Below are experts of layer 3 (counted from 0) of a mixture-of-experts language model. Rows are named router (the router's row for the expert), gate (a neuron's input weights, with its number), up (a neuron's input weights, with its number), down (a neuron's output weights, with its number) and show model dimensions 0-255. Each number is 128 + 32 x the weight over its row's rms, rounded and kept within 0 to 255.
After each expert's rows: a language model's description of what the expert responds to; "mostly gets" lists some tokens that are sent to it at least half of the time. This comes from a sample of Wikipedia text that the model never trained on.

# expert 11
router [113 134 160 197 161 132 126 130 200 141 144 152  77 128  84  93 137 104 155 121 142 112 164 124 156  91 178 175 185 139 186 201 103 102 126 145 162 136 127 119  91 192 156 131 148 158 112 152 141 141 120 157 148 139 182 182 134  97 176 178 154  66 187 183 145 121 104 120 174 109 125 192 111 176 119 127  39 132 119 107 157 141 171  75 141 159 187 112  97 140  72 111  87 156 123  93 134 111 140  85  85  99 115 108 196 114 134 132 147 161 171 124 135 129 105 142 146 166 154 201  98 156 170 131  81 134 145 102 160 123 219 139  55 138 132  86  62 169 168 129  96 121 113 126 198 110 161 152 128 137 161 138 159 156 102  99 199 101 132 173 103 102  75 114 162 125 172 164 182 181 117 114 121  93 126 141 148 115 152 119 131 164 100 140 183 138 118 154 122 169 169 104 122 153 150 107 112 114 116 179 111 148 129  88 140  82 117 128 147 110 102 103 164 120 127 118 156 145 130 168 119 161 160 125 126 117 109 141  98 105 108 152 150 114 126 126 129 109 132 135 159 146 123 117 116 184 118  65 191  82 152  56 142  83 100 104]
gate0 [137 149 151 169 122 108 157 109 185 108 166 127 140 156 167 144 142 107 126  95 157 182 146 105 105 109 171 126  97 163 128 139  69 114 120  90 142 105 172 162 143 127  94  79 127 134 142 190  96 148 101 105 137 155 134  97 109 163 171 113 125 116 142 156  67 163 149  80 151  92 150 138  72  92 113 130  94 150  84 155  98 101 120 140 156 159 105  93 122 138 157  48  58 121 131 157 134 109 122 201 149 102 156 179  94 169 129 125  95  76 167 114 110  74 145 144 157 159 126 192 116 187 120 147 135 122 171  79 108 125  75 111  79 160 114 165  93 130 140 127 159 129 141 178 130 103 180  88 124 123 112 134 122 177 104 125 211  89 112  70 153 154 110  75 167 125  91 169 167 105 142  85 124 145 121 114 116 141 128 163 111 119 140 171 184 108  68  94 168 152 151 127 139 133 100  74  84 150 160  67 164 122 125  76  75 157 104 144 172 161 184 124  89  62 128 153  96  39  68 143  80 134 136 127  68 147 135  77 129 123 136 135 142 168  98 175 167 135 166 109 157 140  81 137 140 138 155 138 134  86 146 159 127 192 170 130]
up0 [ 86 139 205 131 100  85 130 102 143 158 147  88 119 176 116  75  85 136 118 153 120 143 130 112 134  83  95 105  73 109 116 108 125  91 111 125  94 101 167 182 134  93 103 123 126 180 160 153  98 104 110 156 139 165 123  65  98 139 136 122  93 163  92  95 123 152 124  69 142 112 139 130  69 116 137  73  97 117 140  97 142 114  86 100 142 189 149 114 101 119  64 164 113 125 137 136 105 140  94 185 181 121 121  91 140 182 106 157 131 100 144 126  70  63 126  88 124 183 173 121 108 104 150 102 163 155 168 112 160 184  90 160  84 117 141  92  83  99 135 126  97  76 147 193  90 123 177 145 108 110  94 133 134 117  84  38 106 138 139 155 130 147 134  73 168 181 108 146 178 102 153  92 153 130  90 103 154 151  94 139 108 133 137 136 118  96 137 117 170  94 102 114  80 146  78 120 106 141 162 170 131 143 130  89  65 205  90 111 131 104 131 104 161 112 133  93  94 116 118 117 142 145 159 200  95 228 164 162 135 126 108 106 161 105 147 106 112 137 123  92 110  97  75 114  87  86 105 139 159  72 184  87  95 183 159  77]
down0 [137 144 130  96 176 142 109  37 155 124 194  98 132 172  88 141 102 145 124  95 119 169 129  95 174 100 178 105  79 160  97 147  90 122 124  68 133 185 168 115 148 117  70 150 119 119  95 126 103  88  94  87 110 133 157  86 119 115 133 127  99 124  85 104 146 117 140 104 142 150 137 111 131 105 122 153 102  98 151 155 160 122 123 109  63 169 136 128 146 165  54 111 101 143 116 124 181 117 176 140 109 113 131 141 167 140 133 112 108 119 101 146 152 159 148 100  75 166 143 126 105 170 181 116  68 146 186 149  66 103 104 153 111 101  67 111 125 156 147 143  94  98 135 165 114 183 175  99 153  75 131 123 218 104 143  70 106 177 111 132 137 121 124 164 166  95  99 100 172 193 134 110  96 143  79 141 123 143 103 115 135 126 120 179  98 100 116  66 162 173 106 134 106 170 105 159  76 119 104 108  94 149 104 121 129 188 115  96 150 115 174  83  50 119 123  77 158  98 136 114 163 115 101 147 105 123 172 138 114  77 118 195 217 111 110  98 146 179  97 109 111 124 118 187 135 107 179 135 164  90 166 106 122 160  65 168]
Description: Spaces before numbers. Standalone space tokens before numbers in tables, dates and lists, such as November 1985 or track 5, plus opening parentheses.
mostly gets: " ", " (", " Croat", " Townsend", " developed", " Helsinki"

# expert 1
router [113 123 115 117 171 143 119 125  81 154  83 123  88 135 100 119 121 132 114 154 143  74 137 161 218 198 160 154  95 156 167 177 119  89 110 184  98 123 160 104  94 137 188 122 143  28 159 116 141 176 177 109 187 145 160 144 106 127 100 158 141 140 100 137 185 134 161 151 166 123 172 162 115 139 130 138 126 141 159 118 149 178 144 171 168 123 140 145 132 140 114 134 157 163 127  71 102 133 120 110 129 106 128 110 159 123 140  64 118 161  79 112 118 178 138 186 139 146 151 114 107 127 139 116 118 148 125  88 145 140 144 128  71 128 131 179 110 138 154 147 109 153 161 132 164  93 136  78 148 138  56  84 143 204  77 151 143 188 163  93 105 100 147  98 129 164 164 172 142 193 120  67 141 136 114 107 115 181 139 126 153 173 158 131 113 138 215 118 101 180 192 145 131 155 148 124 126 141 118 132 149 134 130  85 121  72 109 197 120  92 131 141 136 124 148 127  91  96  60 158 120 122 122 177 117 174 194 152 123 117 140 112  70  49 100 174  94 120  91  67 198 168 121 136 172 153 143 136 132 112 198 105 122 130 107 130]
gate1 [ 95  94 142  58 166 146  96 114  58 161 142 174 133 120  86 126  88 115 187  87 139 145  79 148 119 126 116 114 175 175 103 129 142 167 140 126 101 177 158 132 118 130 120 155 120 204 186  61 157 114 102 140 150 119 132 134 143  88 131 106  90 128 142 101  73 131  92 112 105 113 146  80 102 165  87  91 121 140 102 113 133 109  65  96 177 120 151 138 172 171 198 120  99 147 144 117 111 178 138 139 132 130 143 153 100 102 130 119 114 165 164 155 122 153  97  90 138 180 185 132 220 136 120 138 125  95  87 117 134 115 136 109 154  90 153 157 176  81  53 207  99 135  98 120 149 105 141 110 123 147 124 110 124 119  98 133 136 111  87 134  93  89 144 165  98 155 137  64 187 187 138 176 114 156  90 142 142 161 122 126 145 170 142  65  64 192 112  67 195  88  91 148 142  99 164 105 112 125 107  87 120 139 146 172 173 133 164 137 130 144 193  87 156 109 110 101  79 120 113 133 146 129 152 142 161 171 125 146 139  61 126 146 129  66  79 126 191  89 127 156 124 122 128 155 138 110 122 134 155 107 106 132 214 170 169 110]
up1 [153 125 113 128  70 103 170 156 138 154 125 138 158 112  57 163 116 156 151  77 154 125 103 208 133 152 127 112 132  76 102 109 106  94 122 122  84 162 111  85  68 109 137 138 158 103 136 136 160 122 177 156  91 141  92  71 167 167 125  77  76 128  88  86  89 137 136  83 106 148 136 117  92 138 157 118 110 107 105  81 119 101 142  92 105 139 176 136 155 125 153 157 165 143 141  98 135 167 141 216 101 122 151 169 112 142 131 178  95 145 176 163 150 132 135 169 169  88 187 137  99 103 102 136 147 175 151 195 161 124 173 114 113 130 185 111 161 111 131 174 108 142 135  91 109  94 111 120 116 160 186 110 166 147 135 136 117 188  88 119 130 100 151  47 135 133  64 132 133 174 128  98 135 108 143  93 112 138 115 136 121 153 151 110  60  62  89 122 128 105 132 106 133 158  90 141  75 102  56 123 115  93 172 118 140 131  91 152 120 138 118 137  50  81 119 171 165 186  54 147  99 109 121 143 128 112 125 117 167 123 155 157  30 177 107 102 144 114  60 123 114 120 122 134 128 106 166  80 100 136 172 148 176 202 161 121]
down1 [105 150 169 145 130 110 131  88 121  87 128  98 134 200 108 156 202  90 128 160 107 165 102 151 109  78 106 137 200 123  75 104 144 130  85 152 167 142 194 122  92 144 142  98 133 128 136  87 162 131  89 152 115 128 121 205 149 146 128 112  78 121 182 108 103 155 120 105 151 108 186  87  98 151 105  89 158  94 133 127 137 101 139 105 180 123 131 149 234 140 184 161  78 133 148 121 138  74 137  92 113 100  76 134 116 140 158 102 127 145 113 148 178 149 167 117  78 148 130 150 133 166 126 138 100 121 103 148 127 113 165 100  87 192  71 148  98  85 125 136 139  60 175 180 125 165 116 129 118 143  62 120 175 127 125 125 143 127 142 170 142 129 156 128 145 153 142  70 114 159  99 138 110 165 167 109 137 147 189 167  94 120 115  77 145 157  81  78 158 133 183 117 132 128 146 165 132 154 108  91 178 121 134 106  34  95 167 155  92 124 146 146 180  82  96  68 180 205 138 150 149 203 129 124 122  96 105 111 146 140 195 135  86 112 118  96 187 116 121 137 107 121  65 136  88 105  97 121 112  94 149 159 145 135 138 136]
Description: Word-final suffixes. Suffix pieces ending a word after its stem, such as -ary in visionary, -al in ornamental, -ire in vampire, -able, -less.
mostly gets: "emic", "less", "able", "ful", "ublican", "ative"

# expert 8
router [ 39 126 132 142 138  83 136 153 141 136 151 122 107 141  36  71 117 123 144 143 139 142 108 157 137 117 121 204 160 147 119 149 136 125 138 158 151 144 121 100 106 133 139 198 153 110 134 136 151 139 174 170 169 145 142 131 109 144 140 107 195  89 156 161 110 119 114  31 123  94 145 169 128 100 109 185 140 134  84 141 143 170 123 109 171 127 162 128 154 133  36 122  82  81 100 138 106 139 162  93 102  90  90 156 160 124 132  81 167 129 141 131  94 108 150 143 198 137 141 184 107 135 173 133  50 147  86 108 179 150 169 135 133  95 205 119 113  86 147 137 125 142 177  78 120 104 141 112 148 102 113  95 158 163 111  79 158 141 138 160 150 126 106 104 149 161 148 132 177 127  97 103  77 170 151  51 185 120 220 129 184 184 138 113 140 140 108 141 101 145 180  68 142 179 136 119 167 126 123 151 148 128 130  88  93  96 124 147 108 120 122 108 147  99 139 116 157 106 151 151 110  88 122  93 167  89 135 195  47 137 120 117 146 137 105 135 170  65 126 108 149 155  75 136 128 155 125 102 190 147 156  74 105  90 119 136]
gate1 [139  89 147 131 116 155 156 164  92 199 194  90  70 144 112 137 148 115 142 173 116  91 145 119 112 147 122  83  99 138 103 142 106 138 133 133  87 132 122 170 158 136 147 131  82  56 129 125 135 168 133 139 133  78 113 152  98 178 169 103  98 138  74 193 175 134 155 154 159 170 132 131  94  99 111 105 100  83 125 132 102  88 130 123 157 104 183 147 121 169 152 112 149 155 116  95 214 115 156 124 173 113 131 134 145 176  91  88 103 157 159 126 178 172 144  98 146  71 181 190 227 131  99 121 116 116 161 139 124 133 140 128 108 155  98 185 105 159 123 153 151 146  97 166 155  71  91 131 100 119 112  87 109 161 209 161  96 170 168 134 134 111 127 184 123 195  53 104 165  63  93 137  75 137 159  91 124 109  96  99 140 123 166 106 178  83 180  66 131 148 141 104 136 157 122  95 149 144 164 128 103 123 139 148 176 205  97  89 146 161 133 130 151 100 101 116 140 128  86  72 140 117 128 144 126 136 160 141  91 211 150  93 145 189 157 117  96 151 131 170 118 104 115 106 193 128  85 107 120 103 131 103 125 117 148 122]
up1 [107 105  76 208 118 198 109  86 133  94 123 122 201 120 143 138 124 172 122 174  85 119 103 134 133 139 119 153 153 136 141  70 134 129 157 136 161 120  94 110 119  68 169 107 193 113 105 171 169 135 178 101 110 140  94 126 169 170 172 116  98 143 196 107 143 122  79 129 137 117 144 201 145 156  92  91 151 154 123 156  85 176 164 111 105 134 135   5 194 130 168 132 105 161 178 139 107 132 140 117 186 185 111 133 162 131 138 110  83 123 105 120 128 107 165 185 115 131  83 143 123 136 151 183 166 168 102 105 152 148 111 152 133  91 120 124 170 135 166  51 149  71 157  90 118 143 103 132 109 132 126  96 135 151 126  84 138  86 123 112  37 194 154 199 119 181  74 100 182 163 130 163 114 110 117 100 121 125 134 119 145 175 144 120 113 173 102 144 118 173 116 117 131  97 101 132 146  94 121 137 169 110  68 137 149 113 126 137 174 120 152 141  79 153 145 156 151 149 123 137 120 114 166 136 110 113 129  96 163  76 101 113 135 144 117 165 120  81 173 150 158 114  77 128  99  80 101 190 157 176 169 101  86 103 103 128]
down1 [138 155 148 124 114 155  64  98 102  99 142  94 143 129 126 150 123 190  71 117  98 180 132 122  67 140 132 189  75 205 174 138 109 140 145 160 101 165  78 118 132  59 163 144 101 158 160 127 114 137 137 156 186 188 121 110 100  86  87 104 189 115 120 118 186 160 112 110 137 134 102 113 136 122 124 132 115 120 118 117 107 166  97  94 102  86 146 184  79 144 111  95 141 141 113  86  86 125 121  71 106 111 157 121 174  82 198 111  74  66 165 114 111 168 161  97 198  57 149 185 123 105 187 120 136 126 191 129 158 116  95  88 118 101 119 141 142  78 105 119 141  91  88 142 168 162 117 137 123 166  84 162 128 108 141  93 115 101 122 142 107 151 172 146 184 135 127 143 155  79  86 133  68 182 173 135 149  87 119 105 126 155 131 173 134  95 149 132 124 102 129  87 143  88 160  46  89 139 125 104 114 108 122 142 120 142 145 129 141 151 124  95  75 134 109 164  86  68 125 109 107 156  92 117 116 123 145 135 158 172 136  25 169  74  74 136 156 115 126 123  92 123  56 146  77 135 104 179 115 147 114 152 138 110 129 130]
Description: Prepositions. Prepositions following nouns or verbs in prose, such as in, of, to, on, for, as in known for her work in.
mostly gets: " in", " for", " from", " at", " on", " to"

# expert 10
router [ 98 113 170 152 128 115 117 111 182 156 114  63 112 115 115  87 165  80 171 143  96 144 130 161 159 111 110 138 158 121 184 166 113  63 140 143 154 152 109  85 119 166 169 174 144 132 149 158 140 134 144 147 167 115 143 190  71  99 103 151 138 111 133 220 150 107  75  85 178 141 120 176 137 161  96 135 125 150  87 130 163 133 153  95 124 123 167 135 104 145  60 123  61 150 157  88 117 140 105  74 121  92 121  76 173 100 123 146 162 161 200 111 103 111 141 137 129 190 113 153 100 137 136 188 104 100 121 139 183 121 149 153  82 166 159  92  80 148 127 121 137 171  96 140 133 111 184 151 152 121 152  93 182 169 151 138 176 123 126 147 118 124  77  89 173 113 184 131 152 127 123 129 112 122 120  71 140 142 165 103 186 157 110 120 182  96 131 186 106 205 172 120  80 148 165 108 161 177 120 143 136 129 143  57 161  98 130 140 155 151  90  95 136 112 152 142 155 129 145 125 135 164 138 127 134 101 152 206 133 119 141 147 108  75 107 136  92  86 124 128 159 155  98 174 106 175 120  64 155 138 125  55  67  60  98  86]
gate1 [135 162 101 151 160 160 157  72 129 135 116 117  77 101 163 145 128 165 144  81 136 147 172 151 195 115 167  90  84  92  82 117 124 119 126 101 138 115 155 136 175 103 148 111  94 159 111  99 209 135 147  83  93 108 161 112 127 106 106 129 216 193 154 126 142 135 153 156 122 139  99 194 119  73 191 100  71 131 151 102 115  46 162 154 150 139 159 184  86 184 113 136 103 172 112 150 162 177 133  63 149 104 131 142 148 145 177 115  97 195 120 157 152 172 132 111 176 112  99 164 111 100  95 129 174 154 134 136 125 144  88 126 124 182  54 111 154 140 167 192  76 133 124 152 126 111 198 166 142 100 109 178 151 155 130 127 143 143 173 116 154 170 153 121 133 100 118 123  38 167 128 162 100 133 121  92 143 109 166 114 169 152 120 131 144 140 114  73 154 157 112 146 191 176 175 120 136 141  98 103 103 141 113 146 122  87  64 144 159 149  91 136 154 161 118 142 168 122 172 151 171 149  64 114 107 137 113 125 129 120  61 136 116 131 137 183  74 145 170  93 119 112 148 116 111  96  78  78 100 128 126 181 114 147 117 109]
up1 [146 150 134 171 165 146 125 102 134 147 142 143  79 116 175 142 116 146 117  60 124 173 167 163 175 151 170  77 135 104 100 113 107 131 111  70 122  82 138 127 155 131 164 126 101 134 102 130 180  93 155 101  86 101 130 113 146 101 105 117 199 168 113 129 145 125 165 121 125 149 116 196 152  54 152 128  93 170 154 119 155  42 108 150 122 123 125 118 143 155 122 123 120 138 175 132 186 174 132 100 140 138 166 134 151 171 157  82 125 195 130 162 130 180 173 126 211  96  91 194  94 131 116 136 193 128 140 135 143 149 125  76 124 219  86 117 159 144 135 183 141 176  70 169 123 111 180 159 130 100 141 138 165 127 101 154 156 158 180 109 118 161 126 153 123 136  99  78  49 163 119 144 136 133 118  95 175 119 141 132 133 132  70 118 144 146 145  61 138 129  99 135 182 198 202 134 142 123  83 105  93 107 156 156 148  99  82 116 153 120 121 146 156 121 112 125 165 147 149 136 103 165  62  67 122 107 140 136  84 102  63 185 133 167 134 123  88 143 154 131 126 126 159  84 120  78  80  84 110 133 129 162 181 159 116 158]
down1 [130  84 124 145  53 125 126 178 141 138 174  94 183 147 153  94 167 118 135 141 136 128 132 103 106  90 108 186 101 117 137 159 115 144 171 177  78 136 113  99 100 141  89 194 170 181 114 197 125 173 129 192  88 171 103  83 149 159 114 129  89 161 181 183 108 153 147 109 115 102  58 134  80 147 178 168 147 134 163 141  95 142  91 151 158 146 100 117 149 112 151  76 183  99 129 170 144 124  64 181 163 116 159  98  55  93 147 160 108 101 173  94 137 154 136 179 120 130 107 160 164 161 196 153 128  95 140 113 109 148 102 146  67  81 104 132 112 160 136 133 134 136 201 182 147 122 140  75 174 134 135 140 143 105 123  82 158 128 141 154 121 123 219  98 209 110 117 140 121 130 146 138 166 133 112 137 132 119 144 158 110  42 138 150 104 116 115 114 123 109 169 127 130  88 132 137 103 172 132 101  99 119 137 176 116 107 138 100 155  83 125 167 112 129 164  93 178 149 172  84  73  97 113 166 134 124 183 137 213 160 128 138 142 154 126 119 111 122 169 154 129 180 152 115  92 135  95 162 115 149 141  95 130 163 186 102]
Description: Leading number digits. First digit of numbers, especially years, scores and decimal coordinates, such as 1 in 1985 or 1314; also some place names like Angeles.
mostly gets: " Angeles", "1", " Jason", " Cyprus", " Oxford", " Northern"

# expert 0
router [ 95 132 151  90 142 131 141 156 176 106 126  90 163 103  92  92  85  65 177 125 128  95 117 153 121 190 190 106 110 131 114 139 146 136  86 132  93 103 128 116 115 100 165 115 121 147  81  93 157 188 186 126 164 161 218 127  75  68 134  90 192 108  74 163 124 122 121 118 160  66 164 133  89 145 125 153 122 189 106 174  88 106 118 117 113 166 168 106 111  79 116 143 109 107 148 105 160 158 171 151  92 118 131 138 148 127 102 139 152  92 199  82 131 106 151 137 123 114 114 157 144 140  94 127 106 182 153  91 117 100 123 158  95 152 158 156  85  97 142 128 160 149 122 159 162 133 121 118 169 141 129  73 194 124 199 101 171 157 119 112 163 110 131 137 102 151 129 141 158 108 107 111 132 118  93 155 151 111  83  48 157 145  75 146 149  89 155 129 131 176 155 123 106 187 156 180 125 132  82 134 158  61 100 134 126  56 112 182 124  93 176  42 155 156  99 164 144 111 135 115  81 185 172 175 130 113 177 137 151 109  84 180 104 142 131 152 105 147  85 156 185 145 147  99 106 184 100  74 102 131 113 138 106 109  96 128]
gate0 [117  67 131  93 153 109 128 164 104 104 123 192 146  96 139 145  97 122 115 142 170 111  94 139 155 140 149 136  83 165  98 156  63 162  98 142 124 123 205  56 101 150 116 113 104 169 121  89 123 135 150  73 137  47 146 124 117 109 120 114 124 159  95 108 118  91  90 128 120 111 107 181 141 102  98 159 127 124  93 166 148 100 106  83 118 136 113  93  74 137 190 129 192 112 156 133 189 192 153 102 130  70 116 145 109 127 191 131  71 168 133 170  96 150 157 129 166 137 141  75  97 142 108 193 104 171  97 107  70 126 171 181  90 185 135 177 139 121 138 144  91 127 157 102 170 104 111 136 165 122  68 120 141 103 214  79 184 135 134  91 117 143 130 101  93  87  97 141 121 136 132 129  75 109 106 127  93 144 111 106 126  99 117 130 121 134 124 134 112 132  90 117 104 154  79 126  82  81 137 220 148 106 182 106 112 146 129 122 132 116 105  67 185 145  88 153 146 147 103 148  92 152 146  74 119 139  58 104  83 101 108  93 106 133 188 156 169 198 131 166  78 182 134  95 125 137 172 138 162 155 146 115  99 148 117 156]
up0 [125  56 104 142 109 135 109 150 100 128 162 148 140 112 211 137  77 102 121 157 191 121  99 125 127 130 117 140  80 182 100 145  38 149 102 153 100 128 162 105 103 132 155 158  90 118 136 109  60 154 137 123 135  27 166 160 111 132 150 122 112 161 108 152 126 122  96  92 161  90 133 164 156  85 114 127 133 140 116 134 144  99 160 122 149  92 102 130 122  96 176 109 180  99 127 139 175 177 117  81 117 111  98 141 119 165 180 156  94 185  97 181 139 159 135 123 115 154  75  51 133 142 138 155 123 161 104 119  77  93 106 100 173 125 108 183  97 128 160  78 115 119 117 123 164  86 179 127 170 144  59  83  77 109 172  71 178 138 191 117  79 138 163  87  98 120 111 142  88 141 160 124  99 152  84 107  68 112 145 124 111 112 119 148 151 163 108 127 102 111 105 132 157 146 139 119  59  73 143 168 209  77 156 102 138 173 181 159  98 143 121 145 152 158 104 116 143 157 141 113 164 135 108  92 122 119  93  73  93 127 108  91 109 134 178 157 127 171 155 132  92 189 127 123 115 159 173 114 141 146 149 179 104  72 133 186]
down0 [117 115 123  97 112  89 107 124  99 141 148 139 143  73 165 139 189 121 110 140 130  55 121 152 146 158 161 101 150 160 149 100 119 112 135 127 157  89  98 109  98 133 158 116 161  88 133 165 110 171 138 108 117 132 159 160  98 142  73 100 109  85 134 116 129 171 153 144 157 191 164 114  70  89  74 107 173 155 146  72 130 156 130 140 186  83 121 148 158 119 100 105 119 162 140 101 109 109 106 127 157 125 112  66 233 123 107  35 132 109 139 147 112 125  81 145  68  98  69 105 164  90 149 200 171 153 131 200 111 141 184 137 124 115 152  79 159 116 110 149 206 125 149 151 103  82 150 173 127  75  68 120 108  87 146 104 143  70 155 159  69 170 180 147 178 142 112 161 109 106 107 171  86 141 112 140 138 115 124 128 139 133 143 143 176 170 141 115 134 126 139 134  99 135 121 178 117 211 165 148 132 133 110 151 151 165 140 102  69 175 152 156 136 168 111 102 175 137  69 105 127  66 139 160 169 122  96 114 121 132 133 112 101  64 130 126 111  85  86 115 123 192 165 132 198 125 113 114 123 143  88 116 134 147  65 124]
Description: Table cell separators. Pipe separators between cells in wiki tables, especially row-opening pipes after line breaks in sports stats, election and film tables.
mostly gets: " |", "|", "\"", " —;", "″N", " UTC"

# expert 3
router [109 158 154 115 161  81 140 115  97  55 177 110 160 120 162 118 128 147 118 106 150 142 152 117 128 103 132 153  83 127 132 127 114 103 143 142 102 146  92 130 145 211 141 120 119  95 153 140 157 130 102  85 134 164 161  92  73 101  83 125 104 120 110 106  87 158 149 124 155 132 144 152 116 160 127 151 102 154 174 142 148 106 213 174 135 123  91 111 136  66 178 157 124 132 203  89 172 105  71 144 104 121 170  83 101  95 103  65 118 119 100 131  81 137 188 186 159 165 114 131 139 158  61 170 137 102  70 116 147  84 136 142 115  93 108 190 137 118  93 182 156 140 205  93 118 123 147 157 182 107 125  88 126 151 142 187 108 189 149 102 141 129 159  36 122 128 134 123 107 172 210 107  90 191 102 139 116 110 144 123 121  91 158 109 148 130 158 105 170 138 115 117 190 163 171 138 137  96  76  87 103 101 148  84 145 124 104 168  91  52 135 164 142 117 168 111 138 159 129  81 127 127 151 171 106 159 105 185 162 171 124 185  97 114  89 106  98 134 109 111 120 100 145 190  73 113 123 134 141 114 119 160 126 156 179  96]
gate1 [ 96  60 131  84 159  95 160 156 138 123  36 148  94 132 118 128 184 116  84  72 172 139 205 149 106 147 104 126 101 118 127 149 157 105 140 135 116 129 143  87 174 134 183 130 106 144 104 122  92 117 167 176 166  83  98 116 200  93 147 155 164 122 158  53 111  99 103 119 136 153 114 200 117 135 107 195 142 156  73 115 159 144  95 173 132 124 119 194 139 101 125 159 100 163 173 157  90 165 164 156 151 127  75 119 131 184 183  99 156 116  95 108 123 130 121 125 177  86 128 154 111 117 107 188 113 105 151 131 130 123 162 111  61  95 124 137  80 128 124 109 135 154 107  83 126 133 159 122 146  91 127 169  81  54 141 173 124 120 144 103 156 150 113 130 172 119 110  95 115 101 145 129 117 134 123 112 128 152 106 166 130 164 161 131 153 114  80 148 106 113 168 104  50 167  69 139 106 148 131 151  83 142 160 148 111 117 170 191  88 106  64 105  74 165 112 110 144 130  93  63 128  37  80 181 109 156 158 154 143 159 121 177 100 198 171  92 151 120  93 140 118  76 153 128 147  88 106 140 161 109 102 124 122 134 119 144]
up1 [172 158 177 161 101 119 203 111 144 131 110 145 112 130 163 147 129 156 117 147 102 139 149 153 172 144 101 171 101 102 119 125 155 103  59 128  68 150 108 144 132 108 150 141 172  82 159 137 149 110 170  85 147 117 108 114 120 108 148 193  65  70 100 161  87 155 137  86 130  67 140  96 116 141 163 144  99  81 147  69 141 133 171  90 175  85 123 102  91 135 140 100 157 131 109 217  93 125 169 168 124 144 139 152 112 135 153 146 118  60 156 156 168 152 119 117 142 160  89 101 184 135 108 117 114 149  76 117 171 114 143 110 137 166 149 106  91 213 160  99 133 145 173 184 144 115  95 102 110 106 155 172 121  87 134 157 130 142  83 106  89  68  93 107 170 155 128 150 155 106 185 132 144 103  99 139 118 114 169 118 140 180 140 164 128 145 162 123 137 127 107  42 220 120 128 141 133 152  98  87 171 114 147 124 114  44 112  98  69 167 137 113 142 143 138 149 139 140 154 150 133 180 103  79  73 112 204 214 142  84 139 115 172 108 125 141 125 148  90 101  83 129 124 176 189 134 151 103 147 146 126 171  98 138 112 112]
down1 [ 94 111 106  59 126 146 102 174  96 100 132 129 135 134  97  94 129 138 107  78 117 228 150 146  80 159 131 105 165  91 121 121 167 137  84 170 131  96 190 113 104 101 104 191 146 122 136 100 138 161 162 141 152 132  84 141  50 133 132 153 133 161 123  81 150 166 126  94 137 120 157 194 176  33  98 145 146  92 162 124 141 117 149  87 139  92 138  94 112  89  97  74 138  67 103 141 102 109 148 154 121 151 193  99 130 133 170 194 180 130 106 110 137  81  76 147 159 141 104 120 167 119  68 139 129 113 134 183 138 125 120 120  68  97 115 146  76 156 121 105 180  78 146 118 145 181 110 151 121 131 111 124  79 112 135 139 100 125 166 167  85  45  94 122 159 151 147 149 192 116  83 111  97 180 197 143 151 130 111 100 113  96 193 166 126  94 123  73 155 142 155 132  46 131  97 114 126 129 182 151 141 154 147 140 187 118 106 122 110 132  85 133  99 152  57 140 145  90 132 131 114 137 158 178 110 132 136 136 173 117 140 133 105 113 130 121 125 122 134  85 114 117 170 118 113 116 150 165 181  74 117 163 139 169  92  68]
Description: Short fragments, function words. Single letters and short pieces inside names and words, plus common words like be, been, well, own, same, first, would.
mostly gets: " be", " well", " been", "e", "i", " own"